python train.py --num_hidden_layers=10 --hidden_size=192 --n_experts=128 --experts_per_token=4 --d_expert=32 --d_shared_expert=0 --hidden_act="swiglu" --moe_layers=[1, 2, 3, 4, 5, 6, 7, 8, 9] --n_empty_slots=16 --router_score="softmax" --normalize_top_k=true --routed_scale=2.5 --balance_loss=0.00113 --balance_bias=true --router_z_loss=0.001 --init_std_router=0.00894 --lr_router=0.000894 --vocab_size=16767 --norm="rmsnorm" --norm_eps=1e-05 --tie_word_embeddings=false --optimizer="soap_variant" --learning_rate=0.0111 --batch_tokens=65536 --max_seq_len=384 --train_tokens=276200000 --max_steps=4215 --dataset="wikipedia_en"
Below are experts of layer 5 (counted from 0) of a mixture-of-experts language model. Rows are named router (the router's row for the expert), gate (a neuron's input weights, with its number), up (a neuron's input weights, with its number), down (a neuron's output weights, with its number) and show model dimensions 96-191. Each number is 128 + 24 x the weight over its row's rms, rounded and kept within 0 to 255.
Before each expert's rows: "comes before" lists some tokens at least twice as common just after its tokens as in all text; "gets" lists some tokens that make up at least twice as much of what it gets as of all text. This comes from a sample of Wikipedia text that the model never trained on. Tokens count by the router's weight.

# expert 109
comes before: " ", ",", " later", ".\n\n", " after", " II"
gets: ",", " October", " May", " March", " June", " September"
router [ 98  98 133 149 141 100 126 179 116 123 132 113 100 130 157 104  86 131 117 136 123 102 128 153 143 102 143 110 134 134 138  95 148 120  94 141  87 104 141 142 135 119 131 156 140 162  98 155 162 129 136 132 137  97  97 103 138 116 144 160 130  95 108 147 115 150 145 115 134 128 164 103 145 152 168 111 107 146  96  68  97 128 145  98 155  97 123 125  89 128 131 125 120  77 130 187]
gate0 [132 130  84 122 123 113 100 105 132  93 114 126 137 147 160 100 158 154 128 144 126 194 117 114 107 130 135 147 115 123 115 181 147 106  78 102 158  74 111 103 117 156 118 109 128 116 108 116 146  81 131 156  93 125 148  79 138 152 144 119 144 102 106 105  92 154 139 122 155 119 111 107 122 114 142 112  97 144 133 105 121 108 134 114 118 118 108  98  91 142 145 163 109  88 149 163]
up0 [103 127 160  87 134 115 121 150 125 104 166 111 115 121 119 140 126  94 139  98 156 115 103 192 115 174 171 147 113 138 184 129 136 151 121 149 115 142 135 118 132 134 150 133 119 124 144 103 108  97 160 134 129 129 132 168 161 117 106 124 111  81 160 143 121 172 133  87  88  95 130 134 121 114 143 126 138 148 132 156 108 140 152  98 115 110 179  91 131 129 118 133 116 138  86 104]
down0 [100 121 119 112 131  60 139 140 151 107 191 119 129 127 133 143 123 111  87 127 124 122 142 127  86 128 131 115 137 160 154 101  86  93 149 150 149 117 127 109 143 159 133 133 105 131 117 110 143 108 137 180 107 129 108 125 145 146 184 151 131 120 107  89 131 100 114 120 107  92 133 111 139 142  83 146 100 111 117 170 167 110 109 150  81 128 122 140 127 143  92 167 163 125 111 144]

# expert 62
comes before: " ", " \"", " The", " List", " P", " Born"
gets: "-", " |", "|", " -", ":", ";"
router [106 125 125 143 187  98 114 153 103 118 165 105  95 135 143 111 105 132 122 160 116 148 112 125 177 113 126 131 150 170 114  88 155 116  73 124  94 107 129 136 147 152 114 132 149 154 144 153 172 145 184 156 124 123 120 106 152 110 133 131 158 102 117 134  98 166 142 104 122 123 131 123 163 158 173 128 122 134 114 103 100 143 145  99 161 105 109 110 116 188 103 145  82 104 114 152]
gate0 [129 157 169 122 124 112 136 128  78 129  41 101 137 155 134 111 131 143 138 122 100 100 116 123 126 108 137 113  94 150 154 142 148 137 106  88 124  97 117 113 130  81 152 113 104 131 116 153 114 113 142 104 158 147 126 125 173 144 124  99 154 169 129 159 159 174  88 151 176 138 125  78 124 146 160 139  84 111 138 186 112  91 109 151 115 105 148 127 135 137 115 152 132 132 129 151]
up0 [148 149 124 110 161 104 174 132 121 141 174 130 126 109 111 172 120 127 122 139 156 123 147  83 133 136 121 122 159 122  96 121 108 132 169 128  96 118 147 157 129 149 118 109 126 108 133 103 130 136 126 128  88  90 129 156 137 119 159 152 156 117 171 158 162 137 120 196  87 103 157 130 129 133 128 140 114 167  99  86 128 144  83 154 126 133 131 135 119 128 133 114  98 125 128 160]
down0 [112 139  84 119 149 106 143  86 116 107 120  98 120 131 118 104 152 148 127  89  90  93 125 116 171 101 115 117  96 117 104 101 147  97 109 133 164 110 139 105 124 120 128 106 144 133 139 161  95 157 122 122 169 109 104 147 118 117 115 147 141 162 108 149 155  74 134 136 135 107 120 157 141 128 190  99 131  95 125 133 138 114 158 132 117 138 122  76 138 112 131 145 128 131 167 178]

# expert 51
comes before: " ", " Total", " Win", " Party", " Year", " Preceded"
gets: "|", "===", "==", "″N", "=", " won"
router [123 120 138 162 144  75  92 133 136 132 165 111 114 149 159 121  76 143 114 163 111 117 122 129 153 112 150 126 138 150 116 122 148 117  87 133  95 133 139 148 172 117 128 129 150 162 108 171 155 128 136 158 147  97 119 129 159 110 168 146 131 135  94 136 106 136 172  98 152 130 120 114 129 154 133 124  87 140 110 105 152 155 156 108 161 138  94 136 112 150 111 127 117 142  97 147]
gate0 [119 124 155 139 166 139 112 113 136  91 133  96  98 105 102 141 117 135 103 149 137 146 132 109 132 141 105 133 119 162 116 121  99  92 133 133 109 104 137 131  95 159 157  70 107 107 137 127 127 157 110 133 115 119 124 123 134 143 116  84 113 132 152  91 156 119 146 149 114 149  86  93 153 143 113 112 141  88 111 144  68 129 143  55 151 100  99 143 141 128 117 116 122 160 135 162]
up0 [ 76 147 132 126 115 124 148 148 118  83 106 128 147 134 141 160 120 106 140 122 150 163 110 154 142 106 102 132 126 152 140 164 126 136  82 144 176 160 146 144 104  93 116 123 168 113 138 143 175 126 127 125 114 146 172 142 115 122 146 118 126 151 126 115 137 115 110  78 143 145 156 110 144 107 172  98  98 127 109 174 112  99 106 117 127 140 131 154 133 119 133 128  80 101  85 105]
down0 [ 95 155 176 106 108 119 104 102  85 119 128 111 170 100  92 128 142 162  98 114 151  99 160 124 110 120 175  82 106 106 141 139 113  95 122 131 127 139 134 143 105 118 132 146 136  89 116 158 124  85 157 159 145  76 117 110 124 150 136 119 155 110 117 182 131 133 146  70 138 110 134 180 135 139  94 111 153 115 183 138 163 153 125 157  94 114 160 142 107  94 116 148 104 136  98 101]